Below are experts of layer 5 (counted from 0) of a mixture-of-experts language model. Rows are named router (the router's row for the expert), gate (a neuron's input weights, with its number), up (a neuron's input weights, with its number) and show model dimensions 0-159. Each number is 50 + 15 x the weight over its row's rms, rounded and kept within 0 to 99.
After each expert's rows: "comes after" lists some tokens at least twice as common just before its tokens as in all text. This comes from a sample of Wikipedia text that the model never trained on. Tokens count by the router's weight.

# expert 25
router:44 38 29 64 58 26 86 64 51 55 43 59 69 30 18 18 48 84 21 57 40 36 36 40 38 42 51 48 58 72 46 41 54 53 59 46 60 44 41 43 46 28 52 50 49 74 33 59 32 60 52 69 47 34 40 44 39 66 19 42 38 46 61 44 59 29 59 63 53 26 70 37 40 61 52 50 54 71 41 62 47 50 40 42 54 56 23 47 63 55 73 85 66 50 68 54 86 39 41 45 41 35 45 64 63 48 56 55 30 44 58 28 25 54 15 50 55 55 29 66 34 44 40 57 50 44 75 43 60 76 60 79 42 50 88 85 60 53 34 68 48 37 32 56 32 64 64 28 55 55 44 35 48 53 52 26 69 40 38 52
gate0:49 69 49 33 73 70 43 41 43 43 37 76 50 85 31 47 39 18 58 27 22 43 43 55 58 64 73 31 40 48 32 62 19 49 42 32 75 37 72 66 43 64 16 73 52 74 46 52 53 53 44 28 70 49 54 36 43 79 28 12 41 57 39 48 57 45 57 43 54 46 44 45 68 41 69 49 73 57 62 57 43 35 67 73 60 52 49 50 52 53 34 66 58 44 65 48 44 35 54 52 67 39 33 71 65 37 63 72 39 42 41 66 53 42 43 73 74 48 37 51 58 39 42 36 51 72 51 83 34 89 45 43 27 40 73 40 59 57 47 80 50 33 31 47 20 54 42 28 60 57 49 51 31 53 48 40 30 41 42 60
up0:92 46 42 55 42 56 61 66 53 40 40 42 50 51 43 18 48 53 38 36 53 40 72 25 17 34 42 33 72 47 30 55 62 84 38 42 56 68 65 48 64 27 45 47 41 53 36 49 47 49 30 63 50 48 85 34 44 36 28 41 25 53 44 37 67 47 33 56 25 21 65 53 18 57 70 35 59 43 53 75 48 65 41 37 39 72 68 60 56 60 71 52 57 41 50 56 42 93 20 34 52 57 41 59 49 63 51 47 41 67 38 39 25 53 56 27 58 50 53 65 35 64 58 31 63 45 36 42 62 75 39 38 51 30 31 65 73 25 64 61 47 43 62 60 29 50 51 73 51 23 58 33 32 74 57 25 57 49 57 44
comes after: "a", "i", "o", "an", "u", "k"

# expert 55
router:25 16 30 42 43 45 61 60 43 91 49 52 52 48 56 28 66 67 58 37 41 28 28 53 26 21 42 81 41 46 57 50 59 54 48 30 71 41 58 55 49 59 72 43 27 54 23 50 47 63 48 35 38 55 71 18 46 59 35 42 48 54 51 42 48 33 45 61 52 51 65 18 39 76 38 57 14 46 48 45 35 74 70 54 62 66 24 71 63 52 71 42 44 64 45 30 37 53 51 49 44 62 48 50 55 68 62 50 44 52 71 21 42 52 41 41 54 55 71 52 64 69 33 70 78 58 61 30 53 62 63 52 34 56 46 71 49 63 41 52 16 54 42 31 63 28 51 56 29 72 49 15 36 36 46 36 68 31 27 55
gate0:66 30 69 73 80 56 53 44 54 41 61 50 14 31 69 66 24 47 75 34 32 64 51 57 68 37 41 30 22 36 36 25 45 68 51 53 49 64 39 65 66 45 35 30 35 51 35 53 34 37 57 55 77 48 26 42 69 33 58 45 47 50 42 37 53 47 66 57 57 52 62 26 36 35 64 75 40 37 58 34 57 38 39 51 51 36 33 78 34 60 46 37 54 64 36 40 30 31 12 51 58 54 44 89 58 59 67 74 61 57 48 39 80 69 46 53 30 61 48 62 47 32 31 40 35 54 52 70 64 02 55 61 28 34 47 59 33 44 59 48 34 43 61 75 72 40 40 50 53 42 64 26 53 58 55 44 40 48 38 49
up0:58 19 64 47 65 40 25 65 36 36 57 38 64 29 59 52 58 67 42 65 65 28 15 49 66 47 71 47 51 27 50 51 36 47 55 58 43 28 65 65 41 51 38 49 77 37 69 62 47 66 65 43 77 70 55 48 49 78 44 38 56 65 47 63 39 44 41 47 52 58 35 53 56 70 45 37 57 47 82 24 60 61 59 44 75 52 52 60 61 44 53 46 21 34 43 47 48 67 43 66 43 52 70 39 86 15 54 47 17 33 61 39 67 37 53 48 39 37 57 06 48 54 54 61 31 41 41 33 85 63 64 52 51 84 60 67 49 66 64 78 64 60 23 56 38 42 54 57 49 51 64 67 63 55 45 35 51 82 33 46
comes after: " V", " v", " p", " P", " F", " f"

# expert 17
router:42 17 64 72 27 43 73 62 58 81 50 53 57 45 17 16 36 67 46 34 43 53 33 54 44 49 50 74 31 73 55 60 50 52 54 62 71 57 37 57 30 43 51 65 68 50 40 41 35 63 46 47 54 32 29 37 30 44 42 53 12 64 60 55 60 58 66 60 52 43 86 34 38 41 32 56 36 59 50 49 37 61 50 31 50 64 31 49 81 58 66 85 42 41 72 67 41 51 39 44 57 46 39 53 96 71 43 47 32 43 57 48 40 40 13 83 36 60 51 55 56 50 42 84 55 36 51 33 69 71 67 57 54 50 59 52 61 60 75 76 41 45 52 56 46 59 27 34 44 66 52 44 44 59 44 48 78 48 39 46
gate0:60 43 39 43 68 42 60 55 42 64 42 64 59 46 63 59 37 64 37 46 43 63 51 55 43 35 63 59 43 67 45 36 40 65 44 39 59 98 26 50 55 48 56 45 40 37 54 46 78 59 56 41 64 40 43 64 25 43 48 27 39 46 55 16 50 52 83 68 61 46 77 55 34 53 36 29 35 48 38 60 35 27 42 46 28 24 40 57 40 54 49 49 80 63 40 39 62 73 28 31 74 55 23 70 33 57 58 95 45 50 44 43 38 48 21 45 28 26 37 50 19 44 71 49 58 47 28 33 61 66 44 62 62 38 33 51 50 43 61 59 56 64 87 29 52 77 28 43 57 26 31 38 73 54 58 56 41 47 46 32
up0:41 63 99 55 59 51 83 39 43 33 07 22 49 30 54 31 44 58 33 71 62 28 47 45 53 50 41 58 50 46 55 46 75 50 65 35 65 72 58 59 54 39 30 67 51 39 70 55 48 64 38 51 80 38 59 59 57 51 22 73 47 67 59 43 59 44 76 69 90 47 57 71 54 42 49 48 45 83 75 50 62 60 64 45 61 47 58 51 65 39 25 36 59 35 49 20 61 59 48 54 42 58 53 76 41 73 72 50 63 81 65 54 47 53 61 65 39 51 34 63 63 46 46 51 49 30 71 47 34 52 54 57 81 69 47 58 79 54 71 49 59 78 46 42 34 64 41 62 48 35 33 66 57 52 44 54 44 30 69 42
comes after: " K", " S", " D", " M", " Sh", " Z"

# expert 35
router:57 37 33 52 41 52 62 41 59 55 40 67 56 53 36 24 22 56 31 54 66 47 40 53 42 39 52 52 18 64 56 53 74 42 56 34 59 50 50 55 58 58 67 54 37 51 47 45 53 56 63 30 52 60 38 42 51 99 41 43 20 70 37 57 46 36 72 65 38 60 76 23 36 60 41 48 38 60 67 34 34 65 54 27 48 78 19 47 55 59 42 60 46 39 43 54 67 48 43 48 31 57 43 85 50 50 42 45 50 45 68 21 16 69 26 63 45 67 56 57 58 55 67 47 60 61 68 50 42 74 78 49 47 68 62 36 55 37 56 54 47 14 35 57 41 61 17 36 57 80 63 52 39 28 51 37 72 43 42 71
gate0:58 39 36 63 69 59 48 27 66 65 37 31 72 72 84 61 38 39 71 86 58 56 33 53 49 49 64 50 68 48 57 18 48 62 49 38 46 68 40 32 58 46 33 47 42 84 43 61 61 62 73 61 52 71 37 26 50 53 57 25 41 45 80 53 52 48 56 66 51 60 47 74 76 44 66 63 46 61 46 49 58 70 70 33 41 44 55 42 73 51 72 46 60 50 70 66 66 70 51 41 41 75 56 77 50 34 29 66 63 23 50 48 72 36 51 57 27 66 48 38 41 62 56 40 45 58 49 40 55 46 41 37 59 27 60 33 58 46 40 80 34 33 11 62 31 28 62 51 51 63 17 28 70 55 41 39 70 35 63 38
up0:42 46 39 49 62 52 39 69 23 35 45 46 13 36 43 88 57 58 46 33 51 50 72 56 39 39 24 41 50 69 56 61 20 36 52 63 53 44 43 50 21 51 58 71 53 33 64 38 44 54 49 67 60 39 69 70 60 51 47 74 51 51 44 33 43 48 57 26 47 39 49 30 17 34 58 35 45 53 45 54 83 35 38 72 50 37 54 52 35 41 49 61 49 62 29 42 52 47 25 55 43 51 61 06 40 68 43 29 14 65 39 53 17 59 70 34 41 65 48 48 65 42 63 62 44 28 48 40 22 45 39 54 69 65 57 82 68 52 53 42 81 44 59 41 45 68 81 38 63 46 73 67 39 49 69 65 31 41 34 63
comes after: "\n", " by", " in", " of the", " the", " and"

# expert 33
router:51 27 49 75 68 28 52 69 34 54 46 63 58 37 29 61 49 64 49 39 86 76 41 33 46 43 13 63 49 57 68 43 47 38 40 52 59 54 66 41 74 58 65 67 69 67 19 51 56 46 34 62 52 60 37 42 45 67 18 56 26 56 91 46 54 41 65 59 19 36 86 39 55 47 34 60 45 69 45 40 54 62 48 42 60 38 27 20 41 76 54 53 47 38 63 45 69 52 34 68 48 46 31 62 54 68 35 64 29 41 50 36 45 51 40 65 61 70 33 76 67 33 48 43 64 52 64 34 34 65 45 48 38 41 67 61 68 42 71 44 49 43 41 39 59 35 52 34 71 61 75 14 58 57 44 32 54 40 25 65
gate0:63 33 55 31 29 68 45 48 67 42 33 55 44 64 61 49 50 26 42 37 51 46 89 34 48 77 65 47 44 69 61 54 58 52 65 65 63 49 53 48 12 11 43 50 61 51 71 35 61 45 61 67 54 73 48 52 53 62 56 46 59 56 44 65 37 52 41 33 63 30 64 37 35 42 70 33 44 35 58 20 45 59 51 60 45 52 72 87 42 44 33 73 58 73 38 54 49 63 46 32 61 12 57 60 80 64 39 70 25 61 36 43 40 41 52 75 39 53 62 32 44 24 70 65 43 47 46 46 59 34 57 27 63 61 82 44 59 69 59 49 39 78 51 37 62 17 40 59 53 42 58 33 35 75 28 24 43 49 51 57
up0:62 63 48 29 39 65 64 31 80 57 58 33 58 72 39 47 62 16 48 43 41 47 56 76 33 56 57 42 46 65 80 64 35 77 79 48 44 51 70 55 23 51 38 57 45 36 62 39 66 49 57 54 79 39 47 50 42 53 40 28 69 20 46 37 45 72 61 26 59 38 69 53 59 47 45 43 48 68 49 40 30 30 45 99 47 59 44 75 57 67 48 58 65 63 50 45 45 47 35 28 29 46 79 68 46 64 44 63 48 59 72 46 58 47 56 39 62 31 66 49 23 62 57 58 55 56 53 63 63 53 32 47 39 54 38 32 57 43 49 32 47 47 48 28 34 57 28 45 73 57 60 41 63 79 50 31 25 57 90 33
comes after: "2", "1", "9", "8", "93", "90"

# expert 14
router:43 16 69 45 52 37 45 58 45 47 32 66 62 26 37 39 47 60 63 37 39 47 25 62 38 47 59 53 51 73 45 56 54 49 62 69 67 52 62 41 40 42 54 51 53 64 22 36 42 59 39 53 61 49 60 61 47 48 40 38 40 76 42 28 38 33 60 47 37 22 76 34 47 31 44 98 59 60 62 51 34 61 50 52 17 47 28 73 63 59 53 97 38 34 37 53 68 48 47 10 39 38 45 75 60 68 29 64 62 41 74 50 35 69 33 83 38 75 48 39 52 46 28 54 69 58 57 46 52 64 59 51 49 46 40 47 34 55 83 48 28 39 37 19 43 58 31 28 55 40 77 37 52 41 43 56 41 40 40 66
gate0:52 20 66 52 70 53 63 38 36 57 25 45 36 43 32 45 26 58 48 55 33 63 35 59 26 29 55 53 65 49 57 69 53 48 48 57 72 43 57 47 64 29 48 47 30 43 34 55 21 49 24 38 20 35 35 53 61 58 56 74 51 40 55 62 38 31 61 59 24 34 72 27 52 67 59 31 13 34 44 59 45 60 62 52 41 65 39 53 41 30 50 56 59 48 23 53 59 28 39 58 30 25 85 58 55 64 69 45 49 54 81 86 82 62 57 62 51 65 50 55 38 52 36 40 70 71 67 49 46 52 48 49 56 38 44 44 52 64 62 59 50 72 37 07 50 60 40 54 61 40 17 69 48 15 57 34 53 54 66 54
up0:36 38 73 32 52 76 44 45 48 26 60 57 42 64 57 80 36 50 35 57 42 63 26 59 34 26 50 62 61 27 67 40 42 32 42 48 68 59 52 72 43 48 46 65 31 66 38 33 39 41 47 52 29 43 56 43 70 47 46 29 82 53 39 31 35 38 53 38 43 39 86 33 51 99 56 74 39 45 42 65 44 68 54 88 54 54 42 46 31 44 62 54 47 30 50 42 41 30 31 52 43 64 48 91 41 08 54 64 72 42 48 63 45 61 45 46 53 52 51 39 56 66 50 49 53 43 43 53 52 56 83 34 48 37 45 54 47 77 42 66 43 61 16 22 37 48 28 61 32 56 11 50 48 31 54 53 33 52 52 51
comes after: " s", ".", "-", " \"", " re", " ("

# expert 24
router:41 49 36 34 42 38 45 42 40 53 44 66 75 57 17 44 53 46 63 40 69 50 12 36 56 47 29 79 55 59 82 48 71 57 49 45 68 65 63 67 51 63 66 45 68 87 55 47 49 59 52 57 52 44 48 45 28 69 34 48 34 47 76 53 41 55 82 50 53 37 74 26 30 41 38 57 58 55 65 33 47 57 51 57 63 33 27 66 66 64 41 54 49 60 63 45 55 47 45 62 47 40 40 61 70 70 61 47 28 35 58 62 40 47 46 60 44 57 42 38 56 51 41 59 51 63 74 47 43 56 59 48 10 37 62 58 42 30 53 70 37 33 34 10 40 33 41 22 59 52 82 43 07 70 29 26 58 20 46 70
gate1:65 31 65 74 65 60 93 50 30 48 42 60 77 67 36 61 44 41 60 59 56 71 45 28 42 38 63 54 55 62 58 46 50 47 44 51 45 34 56 58 68 47 32 40 55 34 34 19 44 58 65 48 55 35 63 38 63 29 42 54 65 38 67 44 34 43 49 53 53 78 52 64 65 57 66 85 40 50 30 26 66 53 54 47 43 57 39 54 44 50 28 42 49 55 50 35 46 53 33 65 67 40 36 49 47 52 29 13 13 47 61 61 24 61 24 41 35 34 54 15 54 40 56 37 38 46 60 33 62 37 88 59 36 64 55 36 37 27 17 60 33 51 85 77 30 37 52 66 63 49 44 54 68 28 27 41 59 68 44 52
up1:74 20 50 36 49 56 35 61 29 62 60 30 28 42 46 37 65 44 72 31 52 50 36 67 21 68 49 32 71 39 74 58 51 36 65 70 70 26 49 68 66 44 71 47 58 26 63 66 63 63 64 37 17 36 77 66 39 58 46 29 57 42 51 46 41 39 43 52 64 52 61 44 10 43 44 65 31 30 54 66 61 48 67 55 75 43 32 47 62 55 50 29 18 50 69 20 79 54 74 68 47 50 51 65 45 72 48 43 59 69 37 68 73 41 34 54 57 57 43 53 51 39 64 51 66 50 48 39 52 27 62 19 38 68 63 40 54 46 44 44 82 41 27 40 76 39 54 60 57 70 61 43 52 45 48 58 51 31 70 32
comes after: ".", "–", ",", "7", "6", "8"